config.yaml
d_model: 320
n_experts: 32
experts_per_token: 3
d_expert: 96
lr_router: 0.000574
n_head: 10
n_kv_head: 5
rope_base: 10000.0
init_std_qkv: 0.0286
init_std_down: 0.00336
grad_clip: 0.5
decay_shape: "linear"
final_lr_fraction: 0.05
steps: 4553
Below are experts of layer 3 (counted from 0) of a mixture-of-experts language model. Rows are named gate (a neuron's input weights, with its number), up (a neuron's input weights, with its number) and show model dimensions 240-319. Each number is 128 + 32 x the weight over its row's rms, rounded and kept within 0 to 255.
Before each expert's rows: "comes after" lists some tokens at least twice as common just before its tokens as in all text; "mostly gets" lists some tokens that are sent to it at least half of the time. This comes from a sample of Wikipedia text that the model never trained on. Tokens count by the router's weight.

# expert 10
comes after: "\n", " of", " in", " to", " at", " on"
mostly gets: " a", " the", "|", " The", "==", "==="
gate0 [115  58 150 143 169 102 122  48 142 105 152 124 142 164 163 235 195 208 187  88 110 135 133 125 119 132 173  86 137 161 164 166 112  96 168 124  95 132 129 170  75 139 100 152 144 165 114 152 105 163  73 126 144  66 148 111 130 148 138 142 113 105 146  76  61 127  63 117 146 123 113 156 101 129  97 160 110 116 105  96]
up0 [139 140 123 123 145 156 129 151  87 203  79 157 133 130 133  68  73  60 110 147 155  99 152  89  82 103  65 181 143 126 149 138 171 128 110 140 160 115 151  87 121 135 116 138 105  96 123 113 157 124 160 136 111 187 130  87 157  81 103 111 107 153 123 129 214 149 174 147 149 129 169  68 165 154 142 132 190 110 178 135]

# expert 8
comes after: " ", " 0", " 1", " 2", " —", " 3"
mostly gets: " |", ":", ";", "s.", ");", "."
gate0 [204  96 109  95 127 108 159 118 108 127  96 117 142 161 175  66 114 126  59  67 152  66 115 154 125  89 100 180 188 112  95 159  76 104 151 148 112 135 169 157  79 157 129  92 134  74 178  93  43 145 110  88 113  94  89 108  91 162 140 113 136 126 117 186 104 224 131 142 115 124  83  84 167 130 158 129 166 126 151  95]
up0 [110  67 149 145 113 127 106 180 182 127  97 182 144 159 143  94  51 184  95 167  86 129 188 129 128 147  85 130 140 118 158 118 102 109 140 164  86  98 141  70 110 133 161 106 150 124 138  74 104 140 180  38 146 120 119 174 134 155 114 196 165  93  98 178 113 174 177 179  89 116 187 103 163 151  74 119 109 127 119 147]

# expert 30
comes after: " |", "|", " /", ":", " 0;", " ft"
mostly gets: " ", " 0", " 4", " P", " S", " 1"
gate0 [188 113 126 116 134 104  62 129 172 111 177 128 111 176 147 157 156 140 115 146 111 168 140 185 123  49 137 110 178 137  80 145 118 128 186 124 164 146 143 164 145 130 163 102 136 131 133 135 126  93 173 163 148 156 126 122 155  84 108 151 114 153 149 134  99 214 117  92 126 141 125 147 163 143 172 150 118 166  98  97]
up0 [152 137 128 110 117 171  86  86 138 131 105  95 132 168 156  85 158 108 116 104 100 163 104 146 113 153 131 138 136  90 157 147 104 110 171 197 160  94 153 106 166 147 181 130 156  74 124 186 138  52 140  88 128 153 128 109  95 135 146 105  95 149  62 163 139 111 165 137 134 123 116 140 129 128 104 100 153 143 105  69]

# expert 19
comes after: " the", " a", " The", "'s", " his", " an"
mostly gets: " time", " City", " area", " city", " government", " President"
gate0 [ 99 115 181 136 147 129 194  91 157 144 142 106  97 103 138 112 171 139  76 126 111 133 105 122 154  91 143 118 156 145 131 106  99  78 110 118 155 171 145 140 104 150 118 109 108 161 154 148  86  86 161 167  76 131  82 119  73 109 118 163 116 117 102 149 103 111 123 177 166 158 171  84 110  96  98 153 137 146 124 112]
up0 [115 114 146  80 141 111  99  91 115 154 137 108 123  84 133  80 136  96 130 159 124 141 105  54 108 154 134 129 104 126 142 105  87 121 134 118 129 137 103 164 133 145 137 135 116  96 189 170 170 123 126 174 112 184 147 102  95 132 130 177 136 196 111 133 132 154 188 103  76 116  95  94 104 151 156 166 159 165 142  97]

# expert 31
comes after: " the", " on", " in", "|", "In", " was"
mostly gets: " May", " other", " more", " July", " later", " August"
gate0 [155 130 153 154 131  98 103 103 109  57 128  93 126 137 100 158 134 119 172 111 156 142 100  82  56  92 154 140  97 160  88 174 135 103 157 186 146 121 172 134 150 117 167 110 129  95 120  76 116 189 138 122 142 103 152 129 110  99 151  94 112 155 138 121  99 175 162 103 136 117  88 130 117  90 165 155 137 175 180  63]
up0 [106 153 164  92 152 107 118 159 156 169 121 171 117 136 153 182  60 181 110 116  87 228 121 135  84 101 133 116 138  32 115 122  87 174 122 102 112  95 183 105 140 137 182 145 178 184 154 101 110 166 133 146 125 109 172 127 148 151 136 139 125  91 122  85 135 107 160 150 120 122 125  79 119  92 169  83 193  60 127 150]

# expert 12
comes after: " the", " a", " to", " and", " was", " an"
mostly gets: " part", " un", " end", " well", " sp", " out"
gate0 [121 148 145 124 116  97 152 141 157  73 149 103 136 154 164  71  97 188 107 116  91 191 110  98 118 112 160  79 193 131  47 138  89 164 191 147 137  99 119 167 191 167 114 177 133 165  80  91  98 111 148 161 113 116 127 118 162 117 118  87 115  84 114  99 144  68 165 135  80 196 176 104 158  99  99 131  77 172 152 116]
up0 [134 147 149  65 144 121 119 116  71  97 142 125 100  83 168 163 146 125 100 124 127 118 134 150 131 185 118 123 128 100 120  51 161 174  83 144 114  40 151 134 162 131 120  97 155  89 126  62 129 133 128 148  63  84 138 176 132  62 144 176 108  96 110 128  89 111  97 145  98 139 123  74 184 186  94 127 178 147 140 124]

# expert 23
comes after: " |", " the", " a", " The", " his", " where"
mostly gets: "'s", " she", " team", " Team", " group", " each"
gate0 [167 110  91 161 112  98 147  89 105  90 169 118  95 146 102 134 159 100 127 135 174 156 138 130 175  75 146 143 159  85 133  95 241  86 111 147 175 109 118 154 118  97 135 178 136  61  93 116 180 131 174 200 147 182 102 125  92 105 127 103 129 125 155 143 147 194 117 101 154 108 102 108 158 102  80 120  93 125 112 146]
up0 [ 73 160 111 174 148  66 137  85  92 127 108 166 177 138 123  89 205 144 103 144 119  41 121 152 104  71 127 148 100 132 137  99 121 166  94  59 134 173  95 138 196 133 118 203 143 158 105 102 134 152 111 106 114 154 128 169 114 135 123 145 190 129 188  87 132 180 147  74  90 139 104 143 136 144 165 115  84 206  90 111]

# expert 1
comes after: " |", " the", "|", ".", " his", " their"
mostly gets: " first", " one", " two", " second", " The", " most"
gate0 [199 162  79 144 149 160 113 157 171 108 179 138  62 129  90 123  85 140 122 159 157 211 118  91 120 119 136 190 130  89 138 116 100 107 115 106 127 155 120 111 162 113 111 138  75 108  92 146 175 102 121 132 137 145 135 119 113  69  90 139 166 217 137  65 169 140 172 102  55  90 188  88 179 174 122 141  94 138  83 135]
up0 [ 89 159 197 153 100 187 136 116 150 128 146  72  84  70 169 115 117  72 114 188 105 100  92  55 101 123 118 149 122 114 139  80 121  98 113 137 139 130 117 160 143  87 165 175 138 183  82 116 111 127 113  81 133 131 122 113 128  84  86 115 104  93 172 141 106 139 113 113 145 142 152 202 141 109 112 155 171 159 160  90]

# expert 9
comes after: "\n", " |", "|", "-", " on", " Police"
mostly gets: " June", " April", " May", " March", " July", " August"
gate0 [131  75 101 155 138 163  49 118 113 195 179 158 109  99 142 158 125 128 114 113 107 128  83 150 108  55  94 152 129 128 111 160 152 136 180 115  82 178  95 118 186 151 114  84 132 157  90 139 126 126 162  85  75 132 140  54 180  61 151 145 124 124 183 130 109 199 121 121 159 110 116 121 141  89 133 120  91 130 142 138]
up0 [130 177 157  85 204 144 117 124 121 102 184 114 195 127 160 150 150 131 203 152 128 160 137 104 122 125  88 162  66  43 144 110 118 165 136 116  94 137  84 130 109 121 148 128 149 158 157 124 147 121 165  65 133 187 127 174 150 124 130 159  88 164 161  99 119 111 109 117 133 167  79 130 129 137 141 112 143 144 135 178]

# expert 14
comes after: " |", "|", "′", "°", " 1,", "/"
mostly gets: " 0", " 4", " 1", " 2", " 6", " 5"
gate0 [114 178 167 104 159  97  89 120 125 110 141 101 137  96 205  99 131 156 128 158 127 145  80 132 186 155 147  85 128 118 115  98 178 138  79  75 101 152 117 129 194  93  90 121  99 171 112  92 161 106  76 107 137 118 118 147 169  96 156 123 164 193 118 106  64 116 128 117 146  67 177 115 116 136 160  87 153 141 132 117]
up0 [118 141 152 184 153 120  64 159 108  97 117  87 142  97 146  85 106 148 157 155 158  75 146 108 163 147  90 142 195 102 163 164  84 141  71  97 100 137 137 156 108 163 136  81 192 129 125  59 111 191  97 112 139 142  96 194  47  56 137 135 124 125 134 109 101 153 156 135 146 150 121 113 124 101  67  77 120 163 144 127]

# expert 21
comes after: "\n", " |", ".", " =", " ==", "==="
mostly gets: "\n", "==", "===", " ==", " ===", "===="
gate0 [122  63 143 139 126 148 144 111 118 135 194 153 146 142  90 170 128 148 164 127 108 129  77  68 181 169  71 182 117 113  80 141 145  93 141  92 126 154 181 120 140 108 149 211 105 175  76 129 129 175 101 172 151 158 128 116 108 119 119 121  99 121 108 165 119 125 114 111 129 195 121 129 143 176 150 120 171 215 110 152]
up0 [123 146 126 122 116 100 145 171 117 138 107  95  81 102 137 129 122 137 122 118 164 138 143 199 106 118 140 107 196 127 140 125 183 186 105 220 125  84 102 158 137 102 147 103 110 112 143 117 136 102 111 124  91  88 155 113 163 149 110 116 102 104 114 103 133 118  93  91 141  56 101 116 129 120 103 139 111  98 132  95]